{"experts_per_token": 6, "d_expert": 64, "d_shared_expert": 128, "router_score": "sigmoid", "balance_bias": false, "vocab_size": 16384, "norm_eps": 1e-06, "lr": 0.00537}
Below are experts of layer 5 (counted from 0) of a mixture-of-experts language model. Rows are named router (the router's row for the expert), gate (a neuron's input weights, with its number), up (a neuron's input weights, with its number) and show model dimensions 64-127. Each number is 128 + 24 x the weight over its row's rms, rounded and kept within 0 to 255. Numbers have three digits each.
Before each expert's rows: a language model's description of what the expert responds to; "gets" lists some tokens that make up at least twice as much of what it gets as of all text. This comes from a sample of Wikipedia text that the model never trained on. Tokens count by the router's weight.

# expert 47
Narrative sequence adverbs. Commas, and, was, plus sequencing adverbs continuing past-tense historical narration, such as subsequently, eventually, originally, temporarily, then.
gets: ",", " and", " was", " to", " is", " he"
router:163109130139148136155135162151141075120133103129119106149093112101153137125132116152153131161107108162143128135110144088109106170163114101113118099109147129113107114111172122150124111109115136
gate0:126134115110151164122146159192099117134130134113160156129124138111159136078113088132106150122124093116105101128128137110158104128130140164103114131108104099148138109105129156067116138140097116
up0:121097066160156133168164177072118135126125134095123138143124097167111131110110147117126172146135141159141163099121113109134180154108150137112131143124164143102178160122102098109078106117114108
gate1:154134150113117184133117134130155109112117155115145112105105162096118119160104162088136149142153132133075154150114126139082119148133120124151106162122136107135145090122212103135144154168117160
up1:114093125134156165153152098106111131111149150127131124152090077108139089114089118153144139135154114116161125103161111135151116129119088120172080153085105153125141157135127148119159095119142104
gate2:140145082145154144168133133123179113100120120127111122160150081170127161165124103119153126090137115147140138099132113106127115146117124128101118122123113111139116140130153129110172132109134102
up2:150114147114121142121153122152095123106144135166102178130130142142160167149153167158126107161109120116150126150105126124112138143190098084141162123102101131141109096109174114137149147124132121
gate3:072128129116122125174107087122158123120129118113131135112156117105098148119108124135128135108070114135153169167112098095122137146143124148130152151134149165111087184140119182147143131115131149
up3:135120116099150104099152102087113138163133133090154104127119113162098072140082136118120167159105125105126151105092187148090106150122157114139139145097120151164145094149144121158172169131114164
gate4:140150144126163114145118105104121114132100144154147122158138093130129100124097129158089120105165133166116164124123162109086116142140136139098122122086094108101099136106106094142156109120120142
up4:158154104131109145134100141190106115145124089101142086137149109158153149117130112130137142156108100133161103164171071163134145123146156084084159121159159150128113143154095132136136118121138119
gate5:117094083146160104158190101106126095126126131097141153115098132139156126111136098089152145108126164096101162115131120145120113135153111114151152141131139146150119114177097119144128150143156124
up5:101140122132130104127088143158130119131139120119165158143120176120141156085112090071150140174113109127160154101127149132113088110095119134166122135135126096118131122125139101112110138149126102

# expert 2
Copular and auxiliary verbs. Finite forms of be and have after a subject pronoun or noun, such as is, was, had, has been.
gets: " was", " is", " as", " were", " are", " had"
router:156124104201121156187132125152117103142117125123165159119119136075142130112157113171131110155128113137154127124096139130129094154130110111086150146122163123105099146116166113130159089118108179
gate0:132150136162130084152103112110091118145105141160103145110133098127104146125159099179135124125105113130092109120132101140103108145144125094119123080104133104141203138112140066102142092141130118
up0:131122154129144108089124132155111114139154111145136136141137126182100078165198132157097114073085111140119103129182145166123131116182073110152150163103138131104135113140142130155080150112164136
gate1:132133131154138124160181153064109142131145153162143133104101132115159126099136079111142129107144111096097167114139161135157171150122142108143132080114186122085143119139150126184116116134121128
up1:109134113078135130114106136129122097149167153123117144146134156123139136110140164171146127126209105110123130128153152079137135137130117113156138148166101157105123108117100108153121151068144112
gate2:107104120109143171089147169123139146108137130130146114134128124096120113084125123160139126061118123134123170134147091131143122169152141121115136136098107150144169137134095134193136108156115124
up2:127166109160128127116098111204143187112142139114155119103127081118167120148106116162104120116089091128125146146136147128080113099129101126133094131106117101167129170084140114184053122165109121
gate3:144160148160111112094147096168151105145177170125140116135150122153101115125140123105149093098093141147116138150130158179117141090125085136080133100156141114099159131085149130069117113124084158
up3:138102173143197149134133147126123149136146146134164145135103146115078132123121136077111125142145150089109093128126132171115118120136108139087137096141102120137151145133139123113125148123094097
gate4:126147097166092082091153155086101136124108120141120116129100122192130149105175143124096057137098116110142130172144133132156125097135143084137098146177140147122138111108120128144126141138131136
up4:079147134167107124104111096108102106120155169106165159123147126093081168086180101125113131132135085047176134123112140111133127110136116080132113132138115117110128150101102146147102131133105121
gate5:127091118136152128102159148140133165143131117132103141116164106144123139178107124099138133068130105125128113064172105119087092127092146110100113141130152131110128117113131144160174115146082148
up5:089144146101106089110126127132119191122163110162144090146121115114143111117146122115129124142108165112121136072170104093137091104113137165109091142150118120106120159176140161136124132131099158

# expert 42
Capital initials of names. Single capital letters or short capital pieces starting surnames, initials and proper nouns, such as J.V. C-unningham, Paul C., F-PÖ.
gets: " C", " B", " D", " T", " K", " S"
router:142107141122128142115131086098143123128111128196168139147132117106147143144101130144146144140117135144142105152106108114085121140119102143088130157095134146095076106134132100104105155131157114
gate0:144156144089129130108107095144140107108124135122124098166144144106136136124158111130112078154140124124126150128099166141143142153163153165125132140115146113141066146132113137106159155100178144
up0:131119120099115126108103120157111141174158103118136126138064091106107139143099099131104129144126095113143084156135118092139088110104140099167063130123163147144151108083141135157124113158079116
gate1:092091127141078108162110098116120150104123120126132116117123109137110140147130115134130139115105118106130139143110112141120111122149139117166050121134138202160120103120135141104120131133168178
up1:150122125102135107127134143150131142149161154115126131121118114108095087131138144132109145113140200116100156135115122176106138145125137109096145155145166112168135131126130130116168129137134156
gate2:135143135124102181125159140096148147080134138095113156115061146144125141142143135120081150139147107099087157165133108097143154123105139141131122121119143129154100142121130160102150137115146106
up2:155131162127140127115117133103154100121113129160143113114152102112126138121111079131128131105106130121101094106139131110090090108135129144133130134078184157098166109110125122119161127125152125
gate3:105157138084093121114114108140146108132129131128129153110157097196109114149109099110111099145120123130161126114113157144074130145114112148103179135142162120108167140119093121096131158127121096
up3:115124100117144095127136113142091135133084150118148087189115111115146133186092142102110156135076106120123124105141153181180117143106114109100145167099206109155155114119134128150118140162183119
gate4:122111152123138208103173150133108132145111126119087133073105146123122128120097155158134102146082129082138111117131130149104106111146118128091157155120108166139116117128164108113139149138111075
up4:094117122131132093175098161103130155134118134136137098134129170133144070138124117099137108140122121096181126143085136127129106144102108155087113175146086146120112091100076154189094151147098122
gate5:129117110097116112120134131139142083168109179156128091122121063131145131160105136125097167124173118156179105088141143129124110144117156125120121110131111136123159153162115173159132128156121151
up5:146106152113155099127128097142088143118137108171098117183143097139093105125159129115142137118140137128102114110143107087143126090114122134137125139130149146128106125097164083146137144165126153